Experts of a small language model.
Training: a variant of SOAP for the experts, 368M tokens.
Below are experts of layer 6 (counted from 0) of a mixture-of-experts language model. Rows are named router (the router's row for the expert), gate (a neuron's input weights, with its number), up (a neuron's input weights, with its number), down (a neuron's output weights, with its number) and show model dimensions 0-63. Each number is 128 + 24 x the weight over its row's rms, rounded and kept within 0 to 255.
Before each expert's rows: "comes before" lists some tokens at least twice as common just after its tokens as in all text; "mostly gets" lists some tokens that are sent to it at least half of the time. This comes from a sample of Wikipedia text that the model never trained on. Tokens count by the router's weight.

# expert 4
comes before: "-", "|", "\n", "==", "The", "="
mostly gets: "\n", " three", " non", " sub", " two", " four"
router [165 114 128 110  95 116  95 122  85 134 115 146 128 101 142 133 134 153 112 122 139 142 138 138 126 155 143 151 129 110 126 143 116 116 149 132 120 118 164  89 119 143 136 122 154  94 154 149 185 155  74 118 128 144 101 140 144 115 146 143 122 119 149 130]
gate4 [174 142 131 120 149 129 136 146  86 153 165 136 102 108 121 154 143 129 121 170 189 112 175 121 141 150 118 128 148  93 123 106 170 198  98 135 114 122 164 117 114 151  78 129 148  94 126 187 144 120 136 104 117 146 121 107 125 119 134 149 167  90 113 144]
up4 [137 151 112 143 139 116 116 111 140 111  80 142  79 125 138  92 121 104 116  96 131 138 151 135  89  99 141 128 103 142 155 131 146 146 133 156 131 158  81 108 144 198 120 166 120 131  89 134 144 120 144 131 159 121 112 140 155 140 132 150 143 111 126 139]
down4 [ 86 161  98 113 113  99 136 105 128 144 115 154  98 119 138 177 155  65 110 147 145 139 112 119 124  93 126 132 148 144 162 128 136 155 142 116 116 157 139 154  95 160 112 172 153 140 151 155 182 148 109 141 110 134 112 171 147  92 142 118 137 167 102 115]
gate5 [128 137 139 120 114 114 147 136  72 120 117 124 157 106 123 115 127  83 166 122 126 136 126 178 143 133 171 102 107 119 126 124 127 121 146 125 129  86  97 136 121 138 148 139 119 131 133 142 126 112 169 149 162 111 152 108 121 122  90 132 133 142 105 157]
up5 [111  83 109 116 137  87 116 117 109 159 124 106 147  95  91 111 124 125 144 133 150 153 119 177 155 118 172 122 123  74 162 135  82 159 124 138 119 147 116 125 133 118 161 161 109 149 118 134  99  98 137 141 120 137  86 141 121 140 125 125 103 111  93  93]
down5 [115 149 134 117 131  69  96 144 152 169 156 159 158 117 169 131 172 155 139 105 137 150 129 118 104 122 111 131 115 162 159 144  92 148  86 115 115  89 145  90 144 135 108 139 164 155 123  98 119 106 114 142 157 132 149 137 125  79 137 139 147 144 168 129]
gate6 [104  87 110 127  96 167 143 121 108 110 151 158 117 180 118 108 153 137 103 126  92  79 131 138 101 127 133 126 149 129 134 149 108 119 135 130 159  83 158  86 136  78 112 138 113  77 170 127 191 130 134 127 152 122 161 139 150 113 152 113 113  98 127 149]
up6 [129 142 143 110 120 134 134 148 112  90 127 148  96 132 113 124 107 110 138 181 145 136 133 154  96 139  91 113 117 134 179 122 111  86 128 173 151 120 130 162 136 184 155 152 128 149 121 137 110 128 120 143  56 152 126 141  99 115 151  85 127 110 125 102]
down6 [107 152 173 124 155 134 124 122 133  68 126  76 166 123 116 146 121  84 139 113  96 104 130 138 112 157 100  67 111 119 134  89 153  83 139 130 147  93 122 149 122  95 110 124 132 137 162  99 104 133 123 145  90 133  92 120 154 179 145 114 101 107 118 143]
gate7 [140 116 100 105 163 146 108 182 115 156 109 148 143 130 130 114  92 125 127 103 133 154 113  99 104 118 115 137 156 147 155 188 101 129 107 145 111 124 158 156 106 144 118 139 107 135 114  81 151 118 111 156  94 155 151 126  92  92 138 146 120 153 138 126]
up7 [114 145 112  87 133 171 127 136 106 118  98 151 112 138 145  97 114 150 105 145  90 130  97 102 110  89  93 113 174  89 128 103 122 100 124 182 139 113 157 100  97 122 113 157 190 186 127 140 170 109 118 149 133 134 141  94 129 115 144 139 143 115 125 106]
down7 [137 116 105 109 121 141  96 150  93 148 134 126 104 121 182 109 145 152 127 127 133 164  82 154 132 109 119 137  90 131 164 204 147 152 142 127 171 123 143 143 112 118 143 101  98 119 108 140 142 112 173 158 105 148 131 124 132 120 134 131 133 153 125  92]
gate8 [100  99 131 139 108 127 121 156 159 104 122 146 102 129 139 116 177 144 120 173 114 151 155 132 122 138  92 140 138 105 141  95  99 108  98 121 157  97 115 149 191 121 112 143 165 148 149 120  93 155 169 151 102 120 115 131 131 129 128  94 132 150 147 144]
up8 [170 119 126 153 161 137 108 176 118 165 126 114 160 133 159 105 129 159 198 168 127 129 134 148 123 148 137 182  83 104 127 133  97 166 167 115 131 169 132  91 128  68 113 127  71 106 100 153  74 110 120  98 127 157 150 110 150 117 157 159 113 122 149 182]
down8 [107 141 124 115 137 123 203 123 149 138 156 143 116 158 164 121 144 127 128 130 139 114 181 162 121 155 127 131 152  65 124  97 130 169 108 153 103  93 177 122 104 183 151 122 182 107 118 128 166 145 150 162 113  88 153 139 116 148 151 129 100 114 124 107]
gate9 [113  87 122 151 124 133  86 133 127 172 128 114 155 146  98 128 151 106 129 124  97 157 127 144 130 115 127 191 133 157 122 136 152  86 166 120  97  74 105 126 162 158 154 136 110 116 142 135 139 155 137 111 106 138 153 165 112 133 106 128 126 130 129 173]
up9 [158 121 108 116  92  96  76 110 133 108 174 171 150 129 101 174 122 121 104  91 105 103  92 129 159 111  76 131 118 128 106 149 120 141 143 124 155 157 100 132 210 163 152 143 125 164 116  92 133 104  96 151 139 199 103 114 128 167 110 136 135 118 145 118]
down9 [ 92 121 156 142 117 119 162 134 137  85 112 134 138 120 132 113 136 122 130 126 107 152 112 135 132 138 117  80 155 132 137 148 105 112 141 100  72 120 101 131 112 181 143 121  65 125  96 109 147 149 111 133  96 121 103 142 174 140 132 154 117 108 112 150]
gate10 [136 131 108 136 115 144 147 118 127 140 115 121 135 166 124 100 132 130 131 161 140 124 130 166 128  95 135 132 103 121 155 139 131 154 111 115 142 124 167 105 112  75 130  95 105 147 124 135 133 108 136 110 129 116 107 132 106 107 162 116 131 115  97 146]
up10 [112  73 146 112 118 137  90 103 143  99 149  96 139  93 160 148  69 137 106 185 111 146 150 109 134 117 141 113  78 101 171 129 114 144 171  92 100 140 122 163 159 138 157 144 119 105 129 100  95  82 127 131 137 136 144 167 110  86 136 103 125 154 140 125]
down10 [ 89 132 111 100 198 148 136 209 102 179 157 140 142 133 129  98 104 127 137 106 118 128 141 127  94  97 101  96 168 146 128  89 145 124 115  97 145  91 110 117 135 137 149 145  85  79 108 149 121 140 103 119 113 119  98 169 138 101 208 126 146  93 102 152]
gate11 [139  74 128 175 124 115 147  84 133 115  96 160 164 156 101 118 130 198 100  87 172 102 159 129 100 143 126 106 110 115 133  95 123 123 134 125 108 117 126 171 133 153 148 122 112  81 114 148 104 131 109 106 159 134 131 154 174 142 145 155 108 136 138 131]
up11 [151 108 125 159 170 121 131 122 144 160 122 145  81 153  96 115 119 108 138 117 113 130 117 152 138 132 147 107 166 122 127 179  84 141 164 119  99 102 134 148 130  89 103 154 115  79 135 178 153 103 172 146 145 169 105 155  98 120 134 129  76  92 147 180]
down11 [150 121 126 142 137 120 146  79 152 166 113 133  95 104 108 107 122 155  89  85 154 178 113 142 109 128 134 118 117 136 148 188 130 118 158  92 122 112 155 135  89 100 124 185 135 137 150 124 104 139 121 143 119 145 128 154  99 131  83 106 118 149 121 117]
gate12 [124 143 135 115 124  95 157 102  90 159 150 132 191 133 111 155 135 175 116 124 142 144 114 135 127 171 128 129 102 117 123 157 150 144 117 138 110  93 123 146 147 101 125 115 107 114 110 149  73 110 157 148 120 157 126 135  89  94 104 112 109 120 129 147]
up12 [144 158 155 136 163  87 102  77 127 142 125 152 133 117 106 126 157 121 154 141 108 102 157 126 124 134 128 114 100 112 117 148 142 113 146 102 127 123 124 132  90 122 126 158 142 103 127 135 147 151 111 149 137 139 137 153 114 167 108 149 109 113 147 146]
down12 [136 196 124 115 169  98 126 132 143 142 112 159 140 134 161 110 148 107 134 124 125 121 132 157 117  96 128 145 102 114 129 188 111 162 127 165 116 130 123 144 127 139 149 141 109 132 105 112 145 177 129 145 140  83 101 141  76 147 143 184 136 138 137 170]
gate13 [124 138 159 131  91 130 187  95 142 159  77 132 160 160 116 150 144 125 166 128 134 153 117 146 149 152 128 133  95 143 196  83 130 115 144 117 131 142 119 176 114 146 121 157 165 108 180 130 153 160 110 154 135 165 105 108 115 167 134 127 117 150 137 115]
up13 [121 105  89 154 103 114 108 158 158 104  99 143 125 168 173 123 128 153  69 128 143 168 138 161 115 110 151 126 160 164 100 143 158 146 128 165 130 126 177 122 122 136 151  83 109  99 131 109  97 120 152  95 117 107 149 139 126 135 131 114 138 137 148 136]
down13 [113  96 127  90 130 137 100 116 124 100 142 128 101 121 147 118 117 190 117 147  68 138 159 122 102 152 164 133 122 133  98 128 113 100 163 127 123 193 114 118 107 176 100 110  86 135 152 146 157 152 135 133 104 166 145 116 141 125 129 116 130 153 162 175]
gate14 [162 100 118 127 140 119 118 169 159 191 125 155  73 149 107 149 127 136 154 154  96 144 137  91 154 161 127 192 125  89 111 112 164 149 114 123 136 114 145 168  92  80 136 121 131 130 150  59 136 183 121  73 145 147 104 136 120 148  79 168 119  81 129 120]
up14 [121 165 102 103 131  94 117 157 130 119 115 159 109 144 108 131 126 136 139 136 127 119 113 126 158 131 106 180 126  95 108 124 152 112 175 149 132  81 113 158 182 114  91 109 169 135 149  98 139 103 136 105 106 122 162 108  90 150 119 127 113 114  88 111]
down14 [118 118 164 129 103 144 127 167 104 132 120 137 104 145 158 127  89  99 158 163 142 140 149 130 128 134 147 202  99 123 145 123 122 136  93  79 120  95 102 140 135 142 125 128  84 143 160  94 177 111 149 104 148 155 123 141 100 152 129 121 137 126 145 135]
gate15 [ 89  97  82 110 115 146 107 111 149 106 103 125 142 147 126 134 102 164 115 106 138 116 113  97 136 106 115 142 152 110 142 132 121 102 122 123 142 153 115 180 108 112 158 120 112 128 136 130 145 185 145 135 133 135 135 136 129 136 110 137 113 134 143  87]
up15 [151 114 131 157 103 114 127 143 100 133 146 140 118 108 153 144 159 164 121 128  96 107 117 145 114 134 135 124 117  96 120 113 133 108 123  84  78  85 130 112 103 109 126 118 123 137  79 117 126  83 124  90 105 150 132 174 132  95 131 125 139 153 127 162]
down15 [162 101 134 140 124 113 121 155 175 135 134 139 115 116 100 164 175 132 157  74 127 131 122 145 145 165 134 139 124 128 129 139 138 116 109 102 145 135 143  68 161  88 138 100 137 135 113  98 148 112  90 117 131 117 160 155 121 125 139 125 119 143 149 129]
gate16 [104 130 140 144  97 126 159 153 129 108 120 132  70 120 119 113 166 146 130 141 125 209 146 180 134 140 124 118 147 157 115 151 131 137 115 134 132 136  97 139 108 119 134 108 138 150 176 151 134 125 125 116  65 123 153 138 151 100 104 160 138 162 117 143]
up16 [108 127 159 149 106 132  94 155 137 114 139 125 174 111 117 136 130 104 166  99 141 122 108  79 117 110 131 170 114  98 158 137 138 147 118 137 131  91 118 113 122 161 133 121  94 123  91 125 115  96 124  67 152 124 172 122  79 139 110 142 129  97 139 114]
down16 [126 126 139 133 136 140 111 169 109  78 123 144  85 121  96 166 101 152 142 154 126  86  73 136 108  89 140 141 133 121 188 102 104 141 128 115  79 119 133 154 170 149 154 141 128 126 131 107 146 131 129 140 107 133 136 147 146  69 146 154  97  94 118 124]
gate17 [114 142 131 107 108 114 127 133 117 152 166 141 124 164 137 177 135  78 122 100 141 139 164 129 152 165 131 142  95 150 105 129 119 137 111  93 113 107 160 141 111 126 117 168 186 103  92 148 131 128 151 144 120 150 114 127  73 160 145 119 141 130 121 124]
up17 [152 137 126 120 157 148 146 110 101 109 152 155 129 125 116 103 109 159 125 127 127 110 100 102 129 111 124  65 113 101 125  96 139  82  89 116  97 138 123 152 123 100 113 137  95 130  77 109 100 135 100 153 152 105 119 114 128 157 158 118 146 116 153 169]
down17 [115 103 136 116 125 167 116 142 108 103 156 152 127 116 141 132 156 131 157 134 158 163 110  81 126 122 120  83 100 141 114 138 102 104  78 149 135 136 172 138 119 172 137 101 141 153 132 108  80 162 131 176 102 145 139 105 143 142 104 151 147  97 116 126]
gate18 [ 89 129 104 120 122 157 152 124 161 126 129 151 165 112 103  79 115 126 145  96 157 146 126 129 135 140  97 169  94 119 158 121 139 137 127 132  93 114 132 123 124 134  98 133 123 108 138 155 134 117 113 129 156 147  76 142 110 161 118 156 167 142 159 113]
up18 [152 143 134 110 108  89 144 132 134 127 118 120 108 144 104 119 131 107 134  99 117 116 134 102 191 131 148 114 112  87 106 106 155 152 129 171 149 160 117 138  71 136 127 111 147 122 106 157 173 112 134 127  99 124 148 124 134 107 134  85  99 136 168 131]
down18 [192 154 128 144 138 134 187 136 211 115 101 141 147 125 157 123  74 121 137 105 132 107 143 148 106 142 103 124 135  84 136 114 130 155 123 167 149 154 113 117 146 129 111 114 147 119 112 171 135 130 107  97 175 129 124 126 128 124 149 109 154 138 125 123]
gate19 [127 109 147 127 122 134  85 164 132 115 102 136 118 101 159 123 148 165 149 150 105 153 152 129 160 114 147 141 135 135 105 162 118 120 115 119 113 106 138  89 118 128 106 121 121  85 116 180 122 113 119 125 119 200 141  87 126 130 116  99 192 178 115 144]
up19 [ 54  99 146 119  93 109 122 145 139 125  90 133 122 105 139 135 149 117 110  98 126 128 146 130 138 183 161 137 129  71 144 112 137 116  78 161 162 119 114 107  97 157 111  93 141 120 127 123 159 174 135  51 105 150 118 170 119  95 103 144 144 130 142 137]
down19 [182 107 133 138  81  91  88 120  99  81 150  84  78 147 141 164 131  99 110 123 123 133 139 114 144 149 133 178 156  95 125 115 126  80 108 157 132 141 143  87  84 157 103 156 105 126 103 131 154 111 133 146 154 140 142 130 121 101 120 103 129  71 121 145]
gate20 [122 152 132 116 108 132 180 136 119 123 117 102  72 152 136 103 149 155 127 138 109 106 161 134 160 154 135 140 141 116 119 100 156 139 138 146  94  94 143 141 105 149 160 129 107 140 100  99 120  78 128  97 112 137 145 119 186  99 147 128 136 105  84 142]
up20 [140 131 121 137  69 116 119 146  81 108 110 183 157 137 145 155 173 131  91 132 100 107 132 132 140 125 153 150 115 153 124 163 133 189 105 122 169 176 146 133 125 169 167 149 134 102 168 138 120 122 108 158 145 124 152 146 153 162 135 147 152 104 137 139]
down20 [165 169 156 127 153 162 130 131 141  94 165 125 107  91 120 135 162 142 105 167 102 129 142 170  95 137 140 157 126 138 127 120 105  85 138 125 150 131  96 141  88 152 117 148 109 122 146 176 139 135  95 101 120 112 192 156  95 109  96 119 130 141 146 126]
gate21 [144 110 144 106 113 140  71 195 108 154 117 108 107 126 134 142 135 131 156  79 149 111 101 146 135 118 105 158 124 122 118 103 130 118 139  93 116 133 186 128 161 119 114 133 125 122 103 112 149 122 113 167 162 103 114 168 126 165 111 109 162 131 152 122]
up21 [158 111 181 159 130 140 168 120 129 134 157 156 120 113  72 127 129 124 102 146 141 121 137  95 104 126 134 116 119 115 170 102 151 123 170  94 111 105 132 113  96 123  87 107 158 133  76 105 106 127 130 155 140 129 131 118 116 161  93 112 146 130 148 147]
down21 [151 111 145 125 120 178 112  85 156 144 146 154 143 148 112 152 157 124  97 136 129 123 130 111 137 116 135 121  81 131 136 145 115 114 127 116 174 146 108  95  88 148 136 139 122  96 115 127  48 115  98 160 140 138 103 136 109 104 164 135 167 113 156 129]
gate22 [133 123 122 134 143 107 153 127 136 138 172 133 134  83 124 112 126 157 167 148  89 108 113 118 121 162 137 116 122 156 150  78 131 144  49  92 132 171 111 147 121 109 145 135 118 107 125 166 135 150 108 145 165 123 142 141 176 141 115 115 117 123 132 174]
up22 [175 132  99  86 138  89 149 135  79 128 119 132 128 131 166 108 124  95 142 141 139 125 130 166 125 138 142 147 154 113 152 146 112 128 148 149 138 161 119 131 125 149 135 102 156 126 122 130 128 122 155 155 156 173 121 104  86 140 143  60 175 115 202 130]
down22 [120 142 105 107 162 125 115 151 142 107 103 112 120 127 105 144 163 139 139 101  97 127 115 139 116 134 158 121 145  76 124 123 135 113 126 128 135 123 119 130 126 131 101 118  83 113 141 122 155 143 108 154 118 114  96 166 144 108 153 145 104 145 121 140]
gate23 [ 86  95 104 158 110 144 106 174 100 126 106 156  92  89 122 157 191 175 107 128 113 116 145 125 171 131  67  94 136  67 169 130 136 149 145 128 134 154 112  92  91 141 132 124 188 134 149 116 121 132 142 120  91  78 144 161 105  84 107  98 136 108 119 109]
up23 [108 160 157 154 136 134 150 113 112 116 141  93 155  79 138 108 163 157 151 158  99 135 126 124 136 123 132 147 144 160 118 146 112 135 111 132 141 112 158 162  98  95 124  96 108 130 112  69 144 111 128 100 141 149 115 115 118 179 152 119 140  90 138 113]
down23 [145 175 104 155 169 131 139  84 140 142 160 111 135 145  93 171  98 175 158 140 121 133 129 105 127 106 188 138 116 117 115 185 142 105 134 140  79 138 139 167 140 141 116  71 101 135 116  97 137 149 125 148 145 143 136 140 107 153 139 151  76 143 134 131]
gate24 [163  96 117  84 108 146 123 152 147 126 101 139 109  97 128 142  89 162 151 147 122 150 141  97 131  89 156 111 159 150 133 160 128 146 110 118  99 126 130 132 108 142 159 158 122 126 133 123 138 155 133 126 135 140 127 113 144 159 108 120 107  79 181 115]
up24 [148 117 149 120 109 125 126 144 149 144 135 152 131 123 122 136 143 163 161 119 118 159 128 103 155 142 102  85 150  91 117  93  89 118  79 123 168 176 133 155 122  90 130 111 136  92 123 108 109 179 130 120 123 149 127 117  85 141 145 110 121 172 171 137]
down24 [115 104 111 114 157 138 114 109 125 125 143 109 129 158 119 136 119 131 111 150 138 115 114  85 150  90 155 101 115 127 124 122 153 105 135 124 134 140 132 114 157  91 145 101 113 124 143 108 167 110 121 107 128 141 113 142 101 170 132 144 161 100  69 165]
gate25 [119 127  70 150 121 100  85 122 108 113  99 123  91 156 156 152 108 128  92 113 129 117 141 167 143 137 118 120 158 108 126  99 161 141  79 161 122 153 135 144  90 116 112 145 164  95  96 128  89 152 124 148 144 135 117 152 135 112 157 137 131 134 160 122]
up25 [160  94 118  92 133 141 147 169  88 152 134 147 115 113 140 119 159  97 153 149 130  66 109 143 119 129 107 105 126 116 124 110 138  71 106  97 151  68 159 109 144 109 143 181  83 122 135 131 165 108 130 139 145 124  97 124 119 141 101 138 158 133 112  62]
down25 [168  90 170 110 151 152 128 172  72 132 124  68  92 130 162 126 127 147 128 131 111 122 107 130 133 165 112  64 159 124 127 111  95 102 107 121 117 125 146 189 136 127 135 136 147 125 133 146 151 147 146 150 132 128 111 151 138 173 112 149  93 131 148 154]
gate26 [109  94 117 170 104 145 121 163  80 151 158 140 122 124 183 166 151  93 128 147 157 153 109 118 127 173 114 142 137 112  97 207 114 126 132 138 155 138 149 121 110 112 116 141 139 104 119 114 104 103 155 162 133 136 119 170 100  95 145 147 176 101 114 121]
up26 [ 92 155  93 118 117 115  96 105 186 135  94 131 134 100 109 109 141 132 139 158 142 106  96 103 139 121 159 130 141  89 144 146 149 124 122 147 108 125 122 128 112 137 125 126 108 115 108 153  92 119 148  89 137 125 123 137 121 103 150 132 102 126 109 108]
down26 [102 108 167 116 144 153 142 141 135 159 102 124 125 131 116 126 123 103 120  89 117 128 152 115 128 168 123 134 137 141 153 117 148  99 122 136 122 100 138 139 130 148 120 124 109 117  96 191 128 116 131  93 133 158  90 130 143  95 115 142 135 100 106 139]
gate27 [116  98 109 132 110  89 115 126 101 103 101 124 126 147 175 151 134 125 147 155 102 153  97 105 145 146 125 141 174 132 126  92 118 136 119 135 135 124 192 105 152 130 142 159 158  83 154 100 163 116 124 132 137 102 128 106 133 143 153 114 173 146 108 139]
up27 [140 102 123 104  76 102  93 104 151 147 180 149 121 154 137 144 114 153 150  85 193 106 137  99 129 144 132  92 129 212 165 125 136 128 163 160 121 147 158 142 107 152 110 129 114 144 160 125 109 122 118  67 137 114 114 160  79 147 149 118 135  98 131 117]
down27 [ 82 129 141  85 110 136  95 109 127 131 155  97 152 105 162 123 126 120 126 148 138  89 146 112 142 106 167 124 130 125 169 109 130 152  85 164  97 109 150 119 121 119 125 150 156 117 105 155  87 136  86  99  70 121 129 112 116 157 138 125 129 147 103 130]
gate28 [107 107 125 153 118 191 142 122 113 142 127 113 113 128 158 109 172 153 119  61 106 162 139  98 128 148 136 137 124 130 115 116 120 151 158 120 104 129 130 118 134 114 127 144 134 122 159 126 130 105 171 104 103 121 142 153 137 152 129  67  95  78 113 149]
up28 [132 143 149 150 141 157 113 132 139 141 121 105 146 146 184 121 121 118 114 167 112 161 148 102 125 137 159 147  73 123 140 120 147 155 142 161 143 127 129  77 111 130 111 153 113  96 153  98 130 107 128 103 141  88 120 120 138 120 172 118 115 118 129 146]
down28 [104 132 146 131  96 133 108 113 127 151 178  89  97  75 146 133 211 141 124 146  88 123 113  69 123 142 129 123 122 149 125 167 144 148 176 118 137 168 115 168 146 118 110 144 124 169 136 136 108 132 152 130 170 146 167 117 147 148  77 102 144 118 158 145]
gate29 [113  75 115 128  93 123 139 127 130  91 105 125 121 109  67 117 183 115 152  83 123 149 110 122 141 144 120 111 104 120  97 102 133 133 125 139 159 110 119 146 151 108 188 148 148 124 131 120 129 132 116 138 138 119  87 129 149 117 120 118 150 128 120 114]
up29 [119 165 111 128 163 114 130  95 109 105 105 134 120 105 207 142 164 177 110 140 133 137 109 136 134 154 119 162 123 122 145 104 153 129 137 107 141 115  73 119 122 130  84 147 124 131 155 169 101 124 148 164  77 147 174 148 141 123 124 148  89 122 117  98]
down29 [ 88 151 105 142 169 155 166 205 113  99 151 107 112 119 133 149 160 117 106 127 164  84 106 141  96 119 158 112  92 121 123 130  95 170 163 124  95 154 117 166 113 113 162 119 120 118 112 146 124 123 136 155 100 167 165 130  99 125 140 105  99 126 135 144]
gate30 [146 118 100 112 116 159 117 169 133 100 147 152 117 101 118 148 169 111 124 118  94 137 135 112 140 128  65 149 150 130  97 168 145 134 104 141 103  64 155 170  96 109 107 101 102 123  97  91 145 109 114 130 127 111 126 121 135 173  92 128 127 143 124 119]
up30 [159 115 135 148 146 149 133 137 124 134 187 156  63 116 109 107  97 174  97 125 111 111  92 114 136 118 119 123 141 115 100 141 179 134 119 142 151 137 163 100 155 158 108 142 151  99 100 115  86 163 132 142 143  98 148 141  88 183 124  99 107 126 161 119]
down30 [129 102 126 111 144 195 118 110  99 111 176 124  87 142 153 139 109 106 147 118 110 144 134 114 176 141 142 162  87 125 155 119 118  92 171 139  87 123 128  94 102 135 148  80 157 105 107 121 161 152  89 116 109 128 102  92 175 138 121 155 119 129 108 145]
gate31 [133 140 143 122 129 114 159 125 117 161 119 126  84 134 125 111 147  86  95 142 109 141 144 159 143 126 147 119 135 149  84 114 140 153  97  97 132 141 154 131 123 144  97  97 136 135 116 150 160 111 111 110 112  78 110 121 131 153 147 141 162 128 140 173]
up31 [ 88 125 117 105 183 156  95 104 117 143 159 104 101 130 113 116 122 160 124 123 126 116 101 160 169 123 145  93 105 121 111 151 113  65 129 163 124 137 150 135 134 128 139  96 136 153 161 136 135 136 127  94  95 128 123 107 112 103  56 147 146 161 104 147]
down31 [160 158  99 146 164 163 127 144 133 118 134 103 152 151 133 107 132  99 162 117  93 131 152 158 119 156 102  99 147 114 134  78 134 132  94 113  91 105  96 153 120 154 122  89  92 131  88 126 118 151 134 133 140 121 140 113  98 129 126 135 152 130 129 101]
gate32 [132 114 102 110 111  94 119 143  77 120 148 108 102 125 107 143 154 101 147  93 120 147 157 123 139 137 164 124 134 101 122  94 133 109 122 120 123 147 153 127 142 100  99 122 137 138 128 103  87 136 109 148 170 137 106 149 154 119 138 117  93 133 131 131]
up32 [136 149 125 151 116 138 176 144 139 124 110 125 170 120 125 121 150 104 107 141  84 118 165 128 143 115 119 119 121  89 132 142 166 120 134 127  92 112  92 171 123 139 175 111 174 134 114 152 142 157 117 159 163 131 136 106 114 138 164 123 116 137 144 109]
down32 [133 133 138 169 112 151 149 119 115 129 121 104 107 162 119 117  84 118 156 124 150 140 126 107 100 132 134 143 170 131 134 147 160  79 168 114 154 148 161 118 112 142 147 118  93 161 130 113  83 140 106 109  97 134 150 157 104  97 119 115 122 124  85 105]
gate33 [110 103 116 145 131 160  85 182  84 105  88 113 141 138  92 101  88 141 123 119  96 110 115 120 112 141 166 140 144 195  79 163  90 109 115 121 111 113 139 142  92 145 135 119 131 132 140 162 134 133 108 118 174 126 132  98 165 146 127 148 145 123 142 132]
up33 [122 110 128 141  94  86 140 119 108  99 123  75 153 146 133 130 132 115 128 102 137 115 117  86 104 146 145 123 114 167 153  99 109 122 136 145 143 130 106 136 102 175 102 137 138  86 118 139 147 133 128 160 138 124  84  79 133 153 116  93 139 159 133 109]
down33 [109 100 152 164 134  81 114 124  94 127 138 139 161 126 114 142 160 158 134  78 119 157 142 147 104 115 196 175 114 101 127  97  89 148 128  82 143 102 167 106 109 138 113 100 110 126 114 125 143  96 123 131 113 124 141  90 146 148 127 108 145 117 172 113]
gate34 [101  79  97 155 144 141 128 134  82 107 143 159  97 166 144 158 139 153  94 139 127 145 145 134 102 139 131 123 134 181 113 134 158 146 165 170 120 114 134  86 137 109 140 151 151 121 139 132  85  78 110 143 127 192  98  99 149  87 107 175 161 120 138 153]
up34 [172 134 133 155 132 120  99 160 149 146 138 134 150 144 136 163 159 187 171 129 186 116 136 145 135 117 131 111 152 110 137 127 118 152 139  91 172 136 109 149  94 115 150 117  92 116 140 130  80 164 126 147 134 162 161  69 145 126 127 185 133 144  93 100]
down34 [167 167  98 157 114 174  70 115 176 107 115  89 133 113 139 108 142 165 133 176 165 101 115 132 118 136 140 167 121 103 151 138 167 168 136 145 118 120  98 153 131 132 156  87 142 126 140 132  96 114 104 160 114 146 122  91 153 156 124 169 158 121 122 152]
gate35 [120 140 117 120 114 145 159 154 147 148 142 125 152 120 122 130 141 105 109 134 109 140  94 154 122  88 140 144 135 129 145 139 160 129 170 107 116 157 112 163 130  89 122 106 158  66 132  95 120 156 125 130 103 159 108 111 111 106 159 144 126  61 150 112]
up35 [118 108 150 102  85 104 142 134 114 154 110 149 130 128 125 123 124 123 140  99 126 149 125  71  83 101  99 192 105 137  95 129 106 179 119  96 140 116 121 126 170 115 149 108  76 171 145 163  94 121 105 143 116  99 126 108 101 123  83 140 128 118 172 148]
down35 [107 159 101 140 145  93 166 119 173 125 152 137 166 103 122 105 144 110 110 130 116 159  96 124 149 131 179 141 155 170 117 131 136  92  92  91 166 148 138 113 128 179 120 137 163  97 130 131 141 124 131 172  96 112 142 101 118 140  98 170 155 143  86 148]
gate36 [127 129  82 148 119 141  88 164 133 124 138 146 108 120 133  86 137 174 120 110 106 154 134 120  89 157 175 140  83 147 114 167 144 101 121 119  94  46 133 156 120 137 130 141 102 131 123 110 181 186  91 138 119 119 112 132 160 147 142 162 119 149 144 156]
up36 [169 136  85 123 112 118 122 123 157 160 163 138 124 111  96  69 140  92 163 106  95 138  96 104 111 147 148 131 127 128 138 123 100 139 157 132 110 157 142 159  68 127 130 181 131 109  57  73 141 151 122 110 142 125 149 149 149 109 125 131 110 126 155 128]
down36 [133 166 133 114 129 137 149 137 135 149  76  98 131 113 124 127 118 106 165 129 134 104 112 154 124 110 122  97 138 155 141 123 135 109  99  94 141 133 102 121 103 139 140 140 151  76 145 120 151 100 108 123 142 154 138 155 108  98  89 204 137 124 105 109]
gate37 [135 144 164  96 111 103 150 113 121 129 121 179 131 159 137 106 122 115 131 125 125 179  93 104 119 158  72 157 137 149 141 137  84 106 110 169 138 130 110 131 154 150 172 148  99 166 109 143 154 148 103 149 128 129 106 160 139 108  81 157  87 171 131 181]
up37 [108 134 146 114 126 109 105  84 116 127 155 138 145 139 160 155 138 115 147 147 121 115 185 169 174 160 124 147 122 123 152 103 119 155 110 154  76  88 104 149 132 149 159 146 123 140 137 130 115 115 128 137 103 124 171 116 117 107  98 152 135 104 123 126]
down37 [122 110 161 141 135 141 130 162 126 113 134 110 189 128 158 107 154 155 154 136 139 121 128 119 181 126 131 121 137 145 124 118 139 142  91 115 103  77 100 111 177 140 143 153  98 156 106 142  85 132 118 125 102 135 107 121 141 134 120 154  85  89 132 164]
gate38 [142 169 102 158 137 123 123 129 113 125 137 138 140 102 146 156 166 125 145 172  96 122 101 143 144 146 128 116 128 165 146  78 149  84 125 115 119 144 144 144 118 154 144 131 122 104  95 124 131 125 129 150 109 135 116 141 118 145 120 121 145 131 155 120]
up38 [146  86  97 137 107 158 111 164 142 122 120 163 135 145 177 114 100 110  93  77 122 162 132 119 137 110 158 146 144  78 105 162 108 100 142 161  85 127 114 130 169 136 133 129 124 144 147 114 154 140 137 139 106 145 130 151 123 163 116 107 127 139 164  94]
down38 [155 159 120 147  70 154 144  76  92 168 122  78  89 153 123 124 106 159 128 116 134 122 132 149 143 137 172 157 137  91 127 117 132 175 159 118 134 143 119 137 112 146  91 138 116 141 127 169 113 116 137 110 119 156 100 172 162 132 150 142 108 113  83 133]
gate39 [115 165 120 130 142 113 146 134 138 134 103 161 106 153 115 137 158 137 108 116 136 146 133  84 139 149  96 161 144 117 121 120 132 105 124 111 101 109 159 186  94 148 120 155 143 108  73 118 112 201 127 151 143  91 129 142 118 105 144 174 101 111  76 119]
up39 [146 166 146 155  96 137 106 136 111 105 122 184 146  88 125  97 141 144 136  85 162 110 147 137 126 139  90 138  90 146 128 151 130 147 106  86  99 125 138 136 133 152 131 138 128  77 119 159 175 139 109 158 142 120 139 104 161 126 155 142  89 119  95 147]
down39 [128 118 131 152  78 177 131 154 122 108 102 167 168  97 121 160 127 130 157 124 130 174 158 163 121  94  92 182  97 120 152 145  88  87 121  95 123 118  87 142 110 137 115 120 106 107 107 143 165 149 123  92 153 140 159 120 139 145 115 137 114 163 131  91]